Experts of a small language model: vocabulary 32768, 24 experts in each of 13 layers.
Below are experts of layer 6 (counted from 0) of a mixture-of-experts language model. Rows are named router (the router's row for the expert) and show model dimensions 128-191. Each number is 128 + 24 x the weight over its row's rms, rounded and kept within 0 to 255. Numbers have three digits each.
After each expert's rows: a language model's description of what the expert responds to. This comes from a sample of Wikipedia text that the model never trained on.

# expert 7
router:108061122153128137116121107150130114123223113125109101145111130125104125096124134134128123155117151128132138119128131108121123136112149125139128109121143148098110077129108127146123112132110145
Pipe characters separating cells in wiki tables of sports results, elections and lists, plus === section heading markers.

# expert 15
router:095107152142092118151137158085157132152155157107097101125112154127131110159162122126114115116121148127154082128112120133123155162089135087092139106154114168095116130137146126108127113095160149
Sentence-initial or clause-initial pronouns such as he, it, she, who, which, I, usually followed by was or is.

# expert 14
router:125135134092150102141109153160155127138070147162156128123133112112140144083120141127105107164122129111120110120141081145121165121114181083106147156123164145119167144127096127120119145139152125
Bullet dashes starting infobox or list lines, section == markers, and name words like University, National, State, American, North.

# expert 3
router:091151148112151147116134116127168125178108119115130107108142128148081112104132109090099174165108105095156183161135100126101128100193186101170151107165156111172123131146138133145128170129170159
Function words after subjects such as also, had, has, not, no, the, plus initials like D. in names and legal text.

# expert 16
router:096124127128111140089129134117131150160059119104133146121133137153126129078119146152126143102138102118115139127088162129103133146138079137126113131146155175174119132135139183141097158133124097
Vowel-final pieces ending non-English names of people and places, such as i, ina, ara, ana, as in Nnewi, Cochabamba, Siguirini.

# expert 21
router:119156128102126119089146122149132111121127142069106097117122153126082106138120063141117092136125094126077141102139160094130136142119116144136114168125136079154110150133140164168131126122087103
Month names and year-prefix pieces after in, on or from, such as December, May, 201, 199, and day numbers.

# expert 8
router:131055131121140086101111127150125146134120125120140120119141129137138120048132095115132128171126125133120069124132139126143107133122126125139116120106117070109148105121116133157105169109131118
Numerals in tables, statistics and date ranges, e.g. win–loss counts, percentages, years like 2003–06, and dimension values.

# expert 13
router:167130113099132115110148130108117128133105125116128110103147115158131139141136140116140121159140137127149165101125117153145102159149103158144113109117136103180142123099132091154083130171108142
Common English given names and name pieces in tables and prose, such as John, James, Walter, Bill, Mc.

# expert 1
router:148134120106121141153112184138149107076147113130121163141123116109114152135131122174094143106142097182164090112095144118142143111120108134151116164107157140175103130152143151151135117166130099
Tokens in population statistics and geographic coordinates, such as Total:, °N, ″N, %, and "of" in poverty percentages.

# expert 17
router:107147123119127120131162116143101139080157119119172141150112125115144219123154151145164105088127111140102151098097136126174151122133129168140133081129110129087138135130085146128152080099108127
Single capital letters starting a word split into pieces, such as D in Dundee, B in Buse, Ch in Chacas.

# expert 20
router:113132142122110105151130136126130152128087134127133152132116119121127132159141000116133125097115125141128124135125131142114130135153110127120132136124132110024126084122138122082124163170142142
Bare space tokens, mostly before years or numbers in tables and dates, plus approximators like approximately, nearly, around, up.

# expert 2
router:099124125111087120159111080105114166142141125149151157084158134178129112134124177167100106144109096113129120092145131126117126141109106159137104093149132147101119133112167082076123096115106126
Indefinite articles after verbs or prepositions (a, an, A) and sentence-final periods; also decimals, ordinals like first, and units ft, kg.

# expert 9
router:222128122132158135120125120111129086139014145140160200118137129157147100117120129140137097146113132107129114130145143178117130139107136142121112158102131105153151138107112116119153114096117137
Final digits of years after 199/200/201 pieces, as in 1986 or 2006, and the preposition in before places or dates.

# expert 10
router:103154101125144114064153147142110097123090156163142133118132130129136115111143153090101112113138123136114173133121102123133122125126189099163111132112110102039083124114099141099104096119132145
Newlines, table row ends, opening parentheses before translations or dates, and coordinate symbols such as °, ′ in geographic data.

# expert 6
router:113097138122121145155158133098128135126084117095119143168125141120119120129136147100126145160134131110115140148089164145109113118192140133115105145158100139168164128144109145087125131120116092
Prepositions starting a phrase after a noun or verb, such as of, by, with, at, from, against, under, and sentence-initial Unlike, On.

# expert 5
router:115132121155121154095167151133135132121106102163139141138142137095141155119171119133160130097154147121123141119123107125140094159127068124138153141131124093122113102155119110157126148143094144
Adjectives, quantifiers and nouns after an article or possessive, such as two, several, major, other, key, village, passenger.

# expert 22
router:149093120134163114173154190090134130105128128099097126100113148160139089155148087132140136149106118151110164110141152149130117153106078147189122122150123126135085124092128135165118141134146129
Suffix pieces and common nouns in prose, such as -ation, -ions, -ing, -ers, and water, power, forces, land.

# expert 12
router:125108144147148106129066093104140138157135139165083103138137104101106119131112138167159142179123120175155126134114089110122114081098146127063139145116131121110145118119149105199132153121113090
Opening quotation marks after was or as, plus clause-starting words such as that, because, so, de, un, and announced.

# expert 18
router:174112111116148125113140158128101113136209103116112084124119100175143076111100148099137121099113126113102127152157130154144120116154117145165120103119129136151143166140159131118129128155119104
Commas, semicolons and closing parentheses ending a clause or list item, often followed by and, which, or but.

# expert 23
router:111130128153136116139120095117118122078099130143098121130119124116162123155102166148119135098178161123110128150164158137144139152117080103096131140144086109154122143105132104154153084144130157
Articles and possessives before nouns, such as the, his, their, its, plus Born: in infobox-style biography lists.

# expert 4
router:185179136128096130106110098154129163160154151095122153087103123132149127181138122133154121154160133147117096126094130084151126140128166137147130098118144150101168116100155145087107154129138146
Conjunctions and, or, & joining list items or names, plus arts and award nouns like film, series, record, Award, medal.

# expert 19
router:154139128147113145152115117161152125139148097155149120120142149089146124109090119087138160091089155099146129117156103119154130088104148133066145167083112155160117150145100121114139110094128119
Word-internal pieces of rare or technical words, such as ong in sponges, og, ol, op, and hyphens, often in taxonomy.

# expert 0
router:161140110138151094112074155141105156157141158151127112137099139112131114104124106109130164156154069124131104132178105135069098185134051166135115157093122078138171136148148126116093155130111107
Final words or pieces of proper names, such as surnames, clubs, venues and institutions: Stadium, Cup, Division, College, Smith.

# expert 11
router:130181106128158125121160130149083091128133139136149147144128125121109139125133165108139085099127137117147112144118127114097118128084137113134150131138144118156103123152123120122142149122146135
Main and auxiliary verbs after a subject or to, such as was, is, became, be, won, fought, signed.